From a checkpoint of a small mixture-of-experts model trained on Wikipedia: 223M parameters.
Below are experts of layer 10 (counted from 0) of a mixture-of-experts language model. Rows are named router (the router's row for the expert), down (a neuron's output weights, with its number) and show model dimensions 256-383. Each number is 200 + 20 x the weight over its row's rms, rounded and kept within 0 to 999.
Before each expert's rows: a language model's description of what the expert responds to. This comes from a sample of Wikipedia text that the model never trained on.

# expert 5
What it handles: Abstract adjectives and adjective-forming word pieces in expository prose, such as social, political, human, modern, -al, -ic, -able.
router,241,188,179,215,180,191,216,209,197,218,183,204,197,183,198,163,216,207,176,220,175,208,176,232,208,186,188,180,187,180,184,193,234,210,128,240,180,162,213,197,161,223,160,203,213,230,192,197,232,189,213,201,218,209,213,188,242,179,177,190,212,215,184,192,178,198,183,200,208,198,188,208,224,186,217,207,202,209,308,204,190,214,207,178,229,197,171,191,201,208,218,189,198,206,175,207,184,219,222,222,211,185,193,189,190,200,205,212,221,166,197,212,200,198,166,191,214,186,203,182,184,203,163,185,205,214,233,139
down0,215,199,150,241,166,209,240,205,217,208,205,179,197,188,196,198,194,202,203,222,210,206,214,204,186,199,200,228,195,196,180,206,184,210,181,200,198,162,203,163,188,195,176,209,188,216,197,213,204,203,233,172,179,196,206,212,197,213,225,216,201,199,206,175,227,215,209,181,195,223,226,169,195,209,185,223,179,189,163,213,202,221,215,206,198,194,192,243,221,186,193,231,200,196,181,203,209,203,193,175,173,210,158,158,174,225,174,188,213,189,194,239,196,213,278,192,179,176,208,197,210,187,211,209,171,188,211,194
down1,180,224,224,199,178,206,180,188,184,192,168,174,182,218,204,202,224,235,186,170,171,202,250,162,217,184,241,193,208,161,186,163,211,223,186,185,214,199,195,212,215,206,204,223,201,210,194,255,222,191,184,206,206,191,186,184,194,159,193,219,184,218,194,204,214,172,212,176,234,196,187,255,194,194,222,196,230,223,227,193,182,202,199,208,198,216,174,200,219,209,210,236,185,187,211,210,191,172,262,204,183,184,187,183,185,206,182,204,201,175,206,201,213,210,188,185,187,201,168,210,176,176,195,210,158,215,225,227
down2,246,208,207,153,235,176,202,183,201,212,196,239,189,204,209,185,195,213,216,203,200,156,201,223,224,209,208,177,187,148,208,229,228,189,169,201,189,228,228,250,223,203,213,220,195,191,179,207,225,201,180,203,174,220,175,209,174,194,172,179,220,198,223,214,204,187,214,179,202,178,226,178,190,199,195,205,226,181,264,194,180,214,193,174,196,203,195,196,198,184,205,188,200,197,171,218,190,153,241,207,234,212,225,176,208,181,163,174,202,220,221,230,192,211,172,185,196,171,195,201,203,207,203,205,193,183,218,214
down3,200,206,201,224,193,225,227,230,208,171,191,232,209,189,239,193,179,198,192,192,204,219,203,200,209,213,243,158,182,176,177,183,177,222,207,214,195,210,202,192,215,237,223,182,142,176,190,202,204,225,195,215,200,183,185,185,217,185,178,205,198,179,233,187,217,182,203,194,166,206,224,185,186,204,231,190,218,220,185,171,218,212,187,202,179,218,166,224,199,201,208,213,212,194,175,195,194,183,188,237,226,235,201,209,214,176,260,197,202,197,172,211,219,209,229,189,194,249,188,200,198,199,171,197,181,219,204,223
down4,227,165,190,178,240,175,238,232,211,196,190,228,201,196,213,233,193,228,223,210,242,201,220,220,183,167,187,179,185,221,227,216,209,210,197,186,179,174,188,229,196,174,197,164,187,214,232,189,178,180,219,209,223,184,231,185,173,242,198,213,178,196,223,174,187,233,215,206,191,196,221,196,196,185,180,223,190,209,221,175,172,202,175,209,179,183,227,204,201,181,194,202,209,201,181,199,209,179,189,234,194,212,200,207,228,226,180,183,218,224,202,184,180,212,209,159,226,169,206,190,210,167,231,196,194,211,207,198
down5,160,210,246,164,221,191,222,216,184,196,202,189,160,203,174,194,201,207,210,206,194,193,156,172,218,219,231,184,222,198,173,192,185,212,233,200,184,186,217,203,215,170,216,222,193,212,200,181,167,195,180,183,170,169,211,180,264,190,213,180,201,180,187,192,184,216,219,221,204,224,211,200,188,174,218,190,193,197,213,217,192,204,235,215,193,204,226,181,166,192,196,198,201,199,196,211,202,193,199,179,197,204,239,213,190,213,149,195,184,183,189,204,206,209,200,221,214,224,206,222,209,214,220,226,183,219,210,201
down6,196,197,183,182,205,201,230,218,204,232,167,196,218,199,211,200,189,218,173,195,206,210,192,207,177,206,232,241,242,217,220,200,202,181,225,194,193,168,188,199,199,201,213,157,201,232,239,207,163,204,176,196,169,204,189,207,200,193,173,173,201,219,219,182,193,199,223,176,178,203,249,167,192,217,210,185,190,202,225,211,180,215,217,220,188,223,217,173,178,185,231,197,187,222,224,222,214,206,195,190,188,166,197,224,176,220,121,175,209,205,241,185,193,227,189,220,202,215,233,202,180,204,208,189,185,197,183,204
down7,234,224,188,184,193,189,216,207,211,203,243,184,230,190,162,192,226,197,216,206,191,222,207,200,213,194,211,233,206,196,200,217,188,165,211,216,223,218,159,226,202,200,192,195,191,174,213,202,229,204,204,207,195,201,201,218,182,215,178,220,209,172,196,199,199,204,206,199,204,191,194,191,216,189,177,174,207,172,202,237,215,176,231,200,198,222,251,226,219,179,192,240,180,222,171,172,213,210,183,235,205,192,196,204,175,177,207,228,199,195,206,192,209,179,209,191,202,170,220,218,200,208,232,197,214,208,192,227
down8,204,204,208,223,232,194,209,164,252,201,188,221,173,227,208,205,215,249,185,211,181,211,204,212,246,224,190,176,194,231,204,202,206,212,192,211,213,163,171,189,158,190,182,200,216,173,202,211,234,214,167,202,194,172,196,222,190,155,196,188,202,203,176,232,196,212,198,202,234,221,250,200,203,175,195,200,217,200,232,196,169,187,231,199,213,207,203,220,195,212,246,227,173,207,202,188,202,166,222,193,223,200,167,196,180,208,149,219,231,215,210,213,213,212,181,191,176,175,216,189,204,183,202,199,236,210,181,203
down9,168,212,208,214,179,190,172,221,206,224,234,155,233,186,197,195,203,230,205,193,204,204,169,185,165,170,201,208,227,181,197,210,216,196,182,193,163,196,177,212,224,209,143,210,214,204,214,199,182,179,232,221,202,209,184,223,212,206,238,196,198,199,210,203,180,193,181,202,198,206,213,172,206,214,208,186,201,213,212,245,199,196,200,214,203,227,190,179,193,214,192,216,230,187,201,200,205,210,153,225,213,209,203,182,178,182,116,215,209,205,197,186,165,187,195,230,186,225,201,210,199,200,235,228,200,225,199,170
down10,196,206,221,222,237,170,202,180,224,212,189,188,184,193,202,203,214,231,200,220,197,188,209,212,232,214,207,180,201,195,191,203,219,178,145,190,239,199,208,205,189,224,203,208,191,163,218,205,217,180,212,231,199,212,174,210,214,193,185,208,217,212,190,186,203,207,216,202,214,175,209,201,208,205,195,183,249,234,208,186,193,238,214,196,176,222,223,199,172,193,203,150,165,157,194,198,193,193,188,203,191,182,167,203,190,232,160,158,237,193,179,202,236,208,185,202,205,198,196,175,184,200,186,194,184,145,210,192
down11,203,230,193,213,199,257,227,202,197,195,219,202,210,183,219,197,206,226,211,215,176,214,165,185,243,195,196,213,203,205,235,197,187,201,190,198,230,207,199,194,184,149,205,208,172,187,185,196,159,187,178,186,217,202,201,169,192,204,204,207,165,186,190,188,188,209,179,228,185,188,171,202,245,215,182,179,213,179,230,218,187,214,193,153,195,214,185,234,205,218,176,207,172,182,181,196,203,223,227,216,204,209,211,192,181,169,181,196,208,211,231,197,237,188,156,205,214,162,206,215,171,197,209,202,161,233,198,219
down12,158,236,216,183,198,172,202,240,192,243,200,206,203,176,158,170,222,210,204,198,188,173,211,206,174,224,184,203,193,205,165,199,175,216,224,212,169,212,201,213,208,198,199,196,202,189,217,168,220,214,198,219,176,176,240,180,203,201,216,198,208,238,210,208,190,207,202,199,206,191,208,204,203,219,208,208,182,207,236,206,192,203,216,210,200,211,178,206,211,179,176,199,202,242,188,221,213,201,185,209,205,175,233,187,171,185,152,203,188,196,145,185,221,185,211,191,166,127,249,194,241,162,183,218,235,238,201,184
down13,195,184,208,208,221,182,239,183,180,197,201,194,211,217,161,186,208,257,216,198,226,225,231,217,195,222,183,217,201,188,201,162,175,230,180,202,207,204,195,190,219,208,210,171,191,233,203,186,224,202,181,170,182,178,205,199,245,217,173,241,216,207,205,233,221,247,187,154,211,196,204,212,204,182,213,202,205,199,214,194,187,204,151,231,212,181,199,188,195,214,209,209,204,192,212,180,198,200,219,186,184,209,229,205,194,218,172,193,225,184,187,234,253,205,169,224,236,175,186,197,200,174,201,168,194,228,190,228
down14,208,203,210,194,197,209,202,225,215,202,192,203,195,194,194,225,196,205,245,191,197,196,217,225,195,172,182,195,228,194,206,215,197,255,176,184,197,179,191,196,234,185,219,164,217,182,192,177,243,200,198,215,189,212,188,190,211,208,224,174,194,185,206,221,194,184,237,166,195,206,215,187,205,234,227,197,180,195,196,203,243,199,186,167,192,198,176,229,185,172,207,176,215,200,205,183,230,185,169,200,219,204,204,199,212,192,212,190,188,180,223,212,195,218,214,180,219,327,208,232,172,200,195,228,203,203,195,198
down15,196,183,196,190,214,200,226,190,208,194,185,232,213,245,184,204,206,224,189,203,182,207,219,214,220,212,199,200,171,217,200,186,199,236,169,195,202,195,183,224,220,193,205,215,193,186,155,224,200,169,215,186,194,182,191,251,195,207,189,205,194,195,222,219,211,202,209,224,228,175,202,204,214,171,205,218,216,221,194,185,217,196,224,188,166,181,239,197,219,188,192,204,216,198,208,193,181,214,232,211,236,162,209,168,208,199,209,208,183,225,193,244,194,226,156,186,203,189,217,218,169,203,184,209,210,171,198,216
down16,164,178,199,173,216,209,215,208,184,202,200,209,198,199,189,158,183,175,160,221,188,180,210,223,186,244,232,187,202,236,234,199,164,206,224,205,195,185,227,207,188,206,184,175,218,226,223,225,188,195,198,211,202,223,152,206,184,169,210,208,214,192,184,180,234,240,208,203,187,223,225,205,201,176,176,213,192,176,213,180,190,208,173,193,196,178,206,221,174,213,207,160,219,221,226,199,204,208,217,187,187,201,209,184,202,178,218,209,204,217,249,201,231,210,203,208,194,201,202,193,194,161,226,243,180,194,211,199
down17,209,217,205,218,183,222,190,208,227,170,201,234,186,193,167,169,219,216,193,203,167,200,177,176,204,184,208,190,200,221,166,203,184,180,205,178,200,225,229,217,228,219,176,175,227,203,172,199,208,201,180,231,166,183,191,194,199,178,230,194,228,154,199,198,223,198,202,229,189,209,197,190,205,216,192,227,183,197,202,226,206,231,205,199,192,190,194,209,181,176,206,203,232,176,188,229,193,204,194,254,181,204,191,192,220,213,178,190,205,160,223,210,224,192,206,217,173,227,216,232,224,223,230,207,172,231,190,198
down18,202,215,193,207,191,237,212,186,197,177,204,210,244,196,211,184,189,273,209,206,176,183,149,183,174,202,183,254,174,196,205,173,200,199,163,165,201,188,212,232,163,200,170,199,223,185,224,197,179,210,170,198,193,217,200,156,203,207,218,231,177,237,180,187,210,187,200,192,224,174,174,211,215,217,201,183,190,217,218,193,200,165,206,170,214,181,202,202,168,202,189,183,219,201,180,218,213,237,212,189,183,177,197,203,219,210,152,205,185,205,191,196,199,198,185,193,189,175,188,190,211,200,207,181,180,247,188,201
down19,193,205,207,208,217,186,180,183,193,210,209,190,200,219,145,179,185,218,170,160,182,193,187,182,172,179,205,205,184,212,192,170,202,159,203,190,195,195,217,206,222,195,202,211,215,233,184,195,217,174,206,192,203,192,238,200,226,195,207,199,217,201,203,165,186,198,213,190,206,193,184,210,253,233,202,197,195,236,242,212,237,189,217,222,215,215,192,200,230,211,177,218,204,188,216,195,203,209,191,180,226,231,225,197,167,226,146,196,225,222,180,211,175,220,205,156,221,153,194,179,192,161,180,197,186,202,218,200
down20,197,210,188,220,180,172,231,212,211,188,207,171,191,181,225,226,184,253,201,189,201,198,217,222,225,203,216,208,211,164,173,188,173,205,179,187,182,192,210,206,182,215,204,199,211,211,244,204,198,230,186,200,217,201,200,204,194,214,219,200,184,186,204,201,183,214,237,204,194,174,198,227,232,221,221,208,206,196,180,236,183,235,216,174,191,203,196,232,224,195,175,187,168,170,245,200,185,208,235,178,139,214,204,223,153,179,184,211,194,197,194,195,174,186,182,225,205,207,185,207,184,216,217,215,199,193,193,207
down21,174,243,233,192,204,195,219,166,185,186,176,199,196,178,215,179,203,261,190,217,183,227,209,224,181,237,218,184,224,201,174,197,165,197,155,189,180,219,189,202,229,200,224,202,200,165,188,249,166,225,209,215,165,203,171,206,207,214,211,194,190,214,213,176,208,209,200,178,196,199,193,178,205,187,205,195,216,204,257,219,198,220,216,223,218,213,211,190,220,198,177,194,181,201,235,202,201,193,204,203,223,178,179,245,201,174,192,192,194,209,209,194,208,231,234,214,195,208,190,209,219,192,194,207,175,214,182,206
down22,236,203,185,243,220,183,198,203,193,186,217,192,150,175,147,198,226,245,187,199,214,213,207,192,225,182,207,217,164,184,225,212,184,192,158,183,203,183,205,197,210,205,217,196,237,192,194,188,206,219,186,227,178,216,237,224,165,199,204,196,205,195,192,201,189,201,176,189,199,183,208,203,229,196,208,206,231,233,243,209,196,170,200,191,177,205,183,186,219,191,156,215,186,216,212,195,176,201,210,206,202,191,200,170,218,231,211,222,179,201,194,229,249,205,209,164,194,207,233,207,199,205,237,214,197,202,215,180
down23,197,192,207,167,185,201,209,221,187,227,197,231,169,207,182,212,205,205,182,206,240,213,221,208,156,223,216,212,188,228,195,217,193,199,171,215,225,186,206,189,176,210,185,190,206,237,214,227,187,216,213,173,222,223,181,183,194,192,184,182,193,199,190,198,212,190,209,151,172,123,188,236,184,191,197,215,216,200,182,212,214,175,210,221,223,233,157,203,166,194,214,200,195,231,171,215,174,171,208,229,197,231,176,179,186,197,195,191,199,190,199,162,229,203,188,193,209,205,206,194,231,211,207,176,172,222,183,204
down24,218,186,195,195,209,189,187,182,189,213,177,217,214,194,212,213,177,185,172,202,223,212,185,218,203,211,192,238,208,216,171,203,213,169,211,209,200,188,196,230,215,220,243,210,205,193,201,166,198,188,208,207,219,199,193,181,212,171,224,218,170,203,179,193,194,219,221,192,229,202,221,208,204,179,171,197,208,206,229,220,179,188,237,195,226,198,197,192,192,238,200,143,216,149,209,230,202,194,236,211,211,173,205,191,176,192,193,199,195,176,174,214,172,230,194,189,233,193,177,171,161,204,194,207,215,199,202,172
down25,172,222,199,222,203,177,201,176,202,273,197,205,211,224,179,195,211,195,203,198,201,185,187,230,194,183,206,182,202,201,203,218,210,193,210,189,212,185,208,225,190,211,175,197,193,214,180,194,182,187,217,215,201,200,220,201,197,196,177,207,169,146,212,206,203,173,203,177,231,210,185,183,218,247,194,184,197,196,212,210,207,209,168,193,215,199,216,203,199,184,229,195,208,159,206,213,194,224,227,208,217,219,206,234,183,176,205,212,217,209,226,199,188,216,200,205,175,203,208,202,218,222,227,190,186,211,193,207
down26,219,223,222,222,219,227,213,189,201,200,187,175,171,190,170,186,189,208,193,228,197,174,198,207,189,204,223,187,232,189,168,190,207,193,196,220,198,199,184,216,210,203,240,217,177,204,210,205,236,181,172,183,215,206,178,223,169,188,239,217,163,187,166,191,224,176,233,198,173,200,193,182,221,195,251,195,135,187,207,195,192,199,210,202,168,180,232,216,215,194,215,204,218,207,192,194,222,191,180,174,196,187,192,239,217,197,187,194,169,201,205,158,241,175,182,205,202,194,214,199,209,202,218,203,201,194,163,235
down27,178,226,233,184,194,223,212,203,229,198,205,222,213,216,219,231,211,193,178,183,205,219,218,210,207,177,242,192,198,221,177,208,212,209,211,193,233,178,226,212,197,187,215,160,191,216,212,224,215,187,250,207,205,194,195,225,210,164,204,182,191,187,161,207,216,187,211,195,155,181,219,212,197,233,224,201,190,184,205,200,201,218,174,224,196,202,186,218,215,195,185,228,145,241,181,192,197,182,216,200,197,213,178,191,189,202,201,190,188,194,190,171,194,190,183,235,226,191,215,141,207,203,199,204,205,202,210,218
down28,221,234,206,187,210,217,214,211,208,145,195,180,223,225,222,191,205,244,191,200,190,214,234,203,177,213,220,184,185,228,234,190,233,187,149,206,170,203,162,207,189,180,204,233,187,192,202,212,208,216,177,220,188,204,203,187,191,202,202,195,165,210,171,184,215,191,224,215,206,225,205,226,192,188,205,187,198,205,266,206,220,188,208,224,234,219,208,224,164,189,190,224,188,218,193,205,201,176,210,208,194,209,214,209,197,209,158,193,225,209,199,190,200,195,240,227,221,131,202,208,206,206,195,175,204,214,208,193
down29,222,189,172,176,184,221,225,201,192,174,212,194,209,179,228,218,177,278,225,175,200,242,177,188,170,147,198,222,192,213,186,223,198,185,218,205,194,190,188,210,209,198,197,208,207,190,190,210,195,185,171,209,235,191,161,183,215,242,210,232,197,226,214,198,203,220,208,220,207,188,185,177,193,214,196,169,207,201,208,197,226,196,243,192,207,187,185,214,223,203,217,183,181,219,180,187,171,240,209,182,223,221,193,215,188,205,170,216,206,212,197,208,172,180,242,198,208,190,216,202,175,183,236,170,164,203,230,207
down30,206,184,174,193,216,177,191,187,188,228,209,195,183,196,186,231,212,192,190,170,210,185,160,209,164,197,205,189,170,211,188,211,198,200,200,163,193,202,190,204,190,195,201,189,192,219,174,199,204,194,230,236,187,214,207,218,198,233,199,213,246,206,222,197,212,152,217,203,229,181,217,181,174,190,209,197,189,205,227,179,204,205,195,215,203,171,217,180,185,207,189,222,195,209,213,194,194,224,169,220,192,240,195,178,170,140,187,196,199,223,203,157,181,189,224,163,189,211,200,193,216,206,211,203,243,199,212,187
down31,194,226,212,183,174,205,186,204,198,240,234,200,211,165,206,202,171,240,187,213,174,212,215,200,206,209,189,206,168,217,203,207,200,205,193,230,163,227,188,183,227,188,176,219,210,225,168,185,208,214,233,211,190,180,205,241,202,200,206,223,156,197,196,223,198,206,217,218,169,201,172,205,225,191,212,194,181,219,227,209,215,223,192,187,170,216,158,215,221,176,196,186,237,226,192,203,198,243,170,207,190,198,167,179,231,180,170,192,199,223,201,196,217,223,217,187,184,147,180,191,168,202,215,228,193,170,179,215
down32,203,245,204,178,192,198,180,196,219,193,194,216,188,204,181,175,218,200,222,243,219,177,194,232,174,210,215,220,194,190,203,192,173,163,231,182,231,211,232,185,207,213,229,179,154,199,211,180,184,183,195,189,184,237,219,203,228,188,208,185,219,213,182,215,187,216,168,201,213,230,220,197,191,182,201,168,182,214,223,189,157,199,197,230,170,183,226,184,213,201,183,203,218,204,188,178,206,176,167,196,192,209,203,174,217,198,151,207,212,205,176,195,244,206,214,193,222,180,230,186,231,202,214,203,238,247,209,220
down33,204,210,227,192,201,226,215,187,177,205,219,188,165,176,208,196,220,245,218,214,225,212,167,202,191,244,196,200,224,225,215,235,190,200,187,205,206,183,215,200,175,216,196,174,206,232,178,180,246,195,201,237,232,196,181,192,213,205,183,201,203,173,181,177,229,213,189,195,196,200,213,219,192,183,178,184,215,232,194,180,217,169,197,173,167,157,165,208,219,215,194,195,210,224,211,204,179,197,229,167,186,200,191,163,194,188,154,260,213,160,208,157,179,211,192,231,205,196,204,206,204,194,198,179,185,250,201,211
down34,199,197,230,174,215,207,236,210,230,204,217,217,214,197,204,199,212,175,229,216,218,190,257,181,219,180,191,194,218,192,240,198,193,175,241,213,193,192,173,213,194,185,231,184,206,205,201,173,238,199,226,218,211,212,171,186,220,202,216,188,197,219,232,218,181,198,221,202,196,188,221,200,200,193,210,182,197,204,217,196,174,168,197,171,168,202,184,189,206,226,232,191,182,201,203,209,202,193,177,154,188,188,183,191,178,186,195,224,211,222,180,201,193,189,191,230,194,184,190,192,159,188,186,203,215,222,213,200
down35,203,186,194,209,204,148,214,179,219,176,186,190,201,189,184,210,183,217,189,220,164,176,157,198,202,194,222,206,245,185,201,216,210,198,203,214,206,208,209,203,193,187,198,193,191,210,188,216,179,210,200,200,211,220,192,184,207,229,209,191,175,150,210,182,197,197,233,218,212,216,211,174,202,165,182,196,200,189,229,208,201,236,164,208,160,196,213,156,184,224,217,238,232,200,227,182,195,221,193,204,187,217,200,205,175,196,172,179,169,194,204,212,208,173,184,235,197,203,200,191,203,231,194,226,241,218,171,192
down36,188,196,190,205,158,200,213,188,226,200,180,210,210,217,194,154,211,192,178,199,187,185,198,192,168,207,219,198,163,210,177,192,191,195,228,214,175,195,189,170,219,197,203,215,165,206,227,166,186,236,197,213,183,197,209,219,213,189,204,224,203,176,203,203,191,229,218,163,220,190,200,194,215,164,203,188,191,251,197,173,229,180,199,172,254,143,173,199,203,198,219,197,225,189,211,206,209,213,195,205,170,188,174,216,199,182,176,211,228,194,204,231,224,217,192,202,242,224,214,235,209,186,224,220,242,207,203,228
down37,200,187,216,188,241,205,240,235,211,230,201,198,174,209,181,186,203,241,195,181,221,156,200,196,173,195,200,229,218,186,205,185,208,200,177,181,184,222,239,197,215,167,189,253,181,184,207,175,202,161,234,215,194,206,179,168,241,213,212,187,182,224,195,194,229,183,203,190,184,202,196,155,204,173,171,186,186,194,231,194,196,193,195,204,191,185,199,224,212,193,213,172,230,195,209,164,200,236,154,149,235,216,210,192,183,160,159,203,196,244,212,208,201,156,192,245,216,170,177,157,221,210,202,183,218,225,204,215
down38,202,236,229,223,187,210,171,207,213,195,171,203,167,196,172,158,196,212,176,178,190,188,210,191,206,221,202,197,206,186,177,211,202,214,183,247,230,202,190,224,225,183,211,213,195,168,142,202,199,200,204,180,198,221,174,207,176,203,183,223,196,211,210,220,164,184,167,162,241,220,207,224,211,188,180,184,210,155,194,204,219,201,199,203,186,217,183,192,199,199,232,191,202,213,180,199,172,200,205,214,212,193,172,198,217,190,196,215,191,221,166,196,161,197,211,199,204,223,186,209,176,206,181,223,208,188,183,223
down39,193,222,214,201,193,185,204,199,199,185,205,166,206,205,205,218,218,232,196,196,186,169,214,200,261,188,217,218,209,181,206,194,186,207,201,193,217,158,198,201,209,203,210,212,165,194,185,208,211,183,217,177,189,232,187,211,215,192,195,184,221,169,210,215,231,179,181,209,207,217,224,216,215,257,226,182,179,182,167,208,185,175,239,184,217,195,166,206,191,215,239,215,184,225,224,196,183,197,174,181,175,177,167,196,222,198,155,201,202,196,219,188,208,179,171,212,161,220,177,224,221,198,227,189,189,204,217,225
down40,218,169,225,188,200,222,181,160,202,179,196,206,222,210,217,187,264,223,224,181,213,225,169,231,199,198,197,192,181,176,177,196,183,202,201,203,198,196,211,166,238,185,170,163,192,180,193,208,176,189,178,201,206,202,229,214,189,200,176,182,214,194,210,190,204,203,222,171,203,196,195,208,193,201,231,218,211,214,191,152,194,212,207,192,231,224,188,223,173,187,233,233,191,180,189,195,189,198,234,210,208,220,220,222,223,186,228,212,182,230,239,213,244,223,221,178,220,182,160,172,203,192,168,194,222,167,177,202
down41,187,204,211,224,199,212,193,190,198,194,213,231,206,217,192,208,218,156,191,198,171,184,185,210,186,223,183,215,190,202,207,191,237,171,213,191,186,177,213,151,215,197,236,216,201,212,217,219,213,237,178,217,218,186,238,191,171,201,205,192,179,193,199,226,172,205,205,181,199,212,205,196,158,195,229,232,181,224,207,210,203,206,222,172,189,221,220,192,219,206,186,190,195,179,220,171,216,181,199,220,186,190,197,183,175,216,220,168,190,204,210,203,238,206,191,222,197,188,216,214,209,215,225,192,220,218,190,151
down42,203,196,218,179,235,178,231,190,163,220,179,187,163,195,201,216,215,248,207,216,189,201,200,190,192,210,221,219,199,174,174,196,219,189,160,209,169,237,175,196,216,172,171,207,187,184,189,195,178,204,212,238,194,216,197,190,215,215,220,210,195,219,200,150,216,217,217,187,216,187,230,217,192,211,213,167,222,225,236,206,205,206,186,189,202,184,188,208,198,205,190,194,201,234,208,174,197,207,186,210,209,218,197,202,169,181,161,169,195,198,224,166,178,196,222,212,168,167,202,200,205,199,207,206,206,211,235,211
down43,187,218,215,206,207,209,215,205,206,161,213,156,202,202,223,186,182,234,175,194,177,200,201,213,193,207,171,220,182,171,196,227,189,242,171,169,221,193,235,210,186,214,207,220,187,199,203,204,188,204,172,224,171,178,179,194,225,243,213,212,188,235,172,194,239,174,201,219,171,186,186,173,249,213,184,201,200,201,198,219,174,197,187,167,221,168,186,186,204,162,214,221,190,204,185,201,206,191,207,193,200,199,199,188,196,199,151,193,193,230,202,209,200,170,247,224,175,198,205,259,193,199,206,228,204,216,191,217
down44,224,205,186,202,219,206,143,213,187,205,199,180,191,158,181,216,165,213,205,205,192,216,215,196,200,218,200,200,177,183,185,203,203,193,189,224,209,210,207,170,198,186,226,215,188,194,220,191,205,222,205,184,178,210,194,219,193,206,210,182,224,189,217,192,185,248,226,207,165,202,172,212,233,193,207,178,192,210,224,223,199,206,208,233,196,213,187,247,228,207,211,203,242,185,210,186,195,214,197,196,222,214,206,261,178,186,186,214,212,198,216,149,210,179,222,193,196,208,207,200,176,163,187,206,244,174,168,217
down45,249,221,186,171,208,196,213,217,193,198,208,200,172,190,182,190,193,266,204,191,221,185,200,177,202,179,231,213,164,230,196,197,196,181,161,224,200,196,216,234,224,209,207,210,229,213,215,185,177,215,194,201,192,198,198,169,176,185,210,197,200,202,189,228,176,192,211,189,213,239,215,183,199,196,216,191,193,204,243,173,201,190,210,205,160,187,235,203,197,200,193,183,198,193,201,174,205,188,156,202,213,159,205,193,178,205,126,207,214,217,227,201,180,231,195,177,216,200,237,205,187,196,206,196,201,223,188,230
down46,207,226,212,213,181,197,194,215,195,217,183,179,228,172,234,211,198,206,208,166,224,216,195,199,182,206,201,194,220,194,204,197,187,126,176,192,183,150,195,207,230,217,231,198,165,203,193,189,189,201,226,174,198,215,218,169,204,180,218,183,194,193,208,161,165,198,229,171,226,195,232,226,203,206,191,168,237,187,180,201,196,193,223,193,186,235,234,249,187,200,190,199,164,205,209,190,199,223,217,193,227,155,167,230,186,207,200,179,209,218,184,185,192,191,163,195,222,208,169,235,218,224,200,204,180,185,230,217
down47,211,209,197,190,189,203,209,200,160,180,207,186,195,191,174,149,215,202,201,206,243,197,194,197,207,206,243,188,211,207,181,200,164,160,220,207,178,182,219,193,219,207,180,201,191,213,196,207,233,204,194,181,208,204,168,167,199,187,208,217,196,197,201,236,223,185,212,192,232,210,203,203,222,183,209,206,201,221,170,231,181,210,177,180,200,239,207,211,191,203,188,178,190,209,198,186,194,202,195,178,203,191,192,202,193,201,181,204,212,218,209,200,215,145,212,207,205,210,231,219,187,182,337,187,201,226,181,204
down48,174,235,215,211,180,206,235,203,230,206,183,186,237,191,211,180,190,220,190,202,213,201,207,211,191,180,191,171,201,219,219,183,174,213,208,237,224,169,203,221,207,196,196,167,214,215,196,208,181,220,208,194,252,216,152,199,187,204,209,209,201,208,203,194,192,214,192,190,233,186,211,226,164,206,188,212,219,223,210,163,164,207,216,194,190,189,210,219,203,214,190,184,198,202,214,168,195,192,193,229,185,179,163,233,198,190,185,203,173,201,228,192,166,180,233,194,199,193,198,229,239,196,232,184,199,182,204,231
down49,201,220,187,199,203,215,239,231,209,175,189,154,175,178,157,205,245,199,189,215,198,198,183,210,158,209,198,209,216,177,211,203,181,185,180,210,190,203,184,210,193,201,214,170,196,181,209,192,205,218,185,206,186,202,167,200,203,185,194,208,197,201,212,231,212,206,220,202,232,203,197,202,186,189,181,164,206,213,211,206,219,204,219,208,238,213,181,208,205,174,183,197,205,211,170,171,205,201,169,218,204,206,172,208,192,210,175,159,182,198,192,196,211,180,188,260,207,179,182,203,183,204,188,159,197,213,183,172
down50,223,186,188,210,182,189,209,233,209,231,209,208,207,207,231,194,186,183,211,185,206,208,196,177,150,214,213,259,212,205,199,234,220,196,216,183,191,196,187,189,191,226,223,177,179,207,227,197,226,211,208,174,203,205,191,213,206,197,192,203,198,198,189,176,193,221,207,180,234,171,195,228,198,166,214,204,214,178,197,172,175,212,194,216,242,206,229,195,215,196,176,209,183,193,192,170,196,211,195,206,185,251,197,214,220,192,220,205,162,203,185,167,234,185,172,234,188,200,184,195,219,199,202,199,211,197,182,173
down51,182,204,197,192,224,194,210,220,247,204,194,207,201,204,174,179,206,179,184,203,197,212,199,214,188,205,203,219,137,217,199,171,184,217,156,198,182,190,211,214,268,227,207,183,177,210,210,215,205,193,179,162,197,199,210,183,217,242,228,221,229,189,187,189,205,211,162,225,183,168,199,199,200,201,177,238,210,163,238,217,206,197,176,205,212,221,208,194,197,199,184,206,222,219,186,166,192,203,232,215,154,165,221,196,187,198,215,189,206,189,196,192,168,169,176,218,208,195,188,220,221,221,182,215,220,233,213,208
down52,156,193,206,161,207,205,170,206,164,179,224,196,234,239,191,179,198,182,194,205,179,238,243,193,233,190,170,178,193,192,199,208,196,214,187,206,216,202,174,169,220,209,195,217,209,201,213,215,212,194,166,156,221,207,211,208,199,190,199,207,239,197,189,188,200,167,198,247,205,196,185,226,218,183,182,187,186,212,244,216,202,235,174,180,205,169,223,187,194,230,164,214,206,199,225,219,204,219,162,192,171,197,173,176,195,193,169,189,204,202,209,227,184,243,198,223,188,201,197,181,192,189,203,214,201,198,185,200
down53,175,198,211,207,200,216,184,190,209,201,162,207,185,184,223,227,190,187,159,182,201,168,188,191,194,220,175,199,209,178,201,221,204,172,209,202,202,194,219,207,181,182,206,217,202,193,174,221,208,193,195,215,181,206,230,198,173,223,231,205,189,164,168,230,213,211,192,226,186,200,241,203,194,197,186,163,209,157,180,192,210,170,195,177,221,172,242,164,216,223,187,232,226,233,234,188,202,180,167,208,219,222,188,166,200,216,186,159,190,215,210,236,216,193,219,204,224,231,196,182,196,199,213,216,166,212,163,178
down54,218,180,205,187,234,236,176,155,213,205,186,195,229,186,186,191,182,206,157,177,190,219,208,228,232,214,208,192,207,227,185,200,192,208,199,217,221,179,185,187,165,246,187,200,206,206,188,194,186,170,188,240,191,192,198,203,200,192,186,215,218,217,204,216,197,182,218,180,221,196,187,244,191,176,214,183,195,219,201,187,204,204,219,199,234,182,203,208,219,202,231,194,257,181,181,189,210,193,151,192,211,180,183,217,190,176,171,214,226,196,207,210,212,170,209,182,196,204,183,194,205,247,225,215,227,191,212,173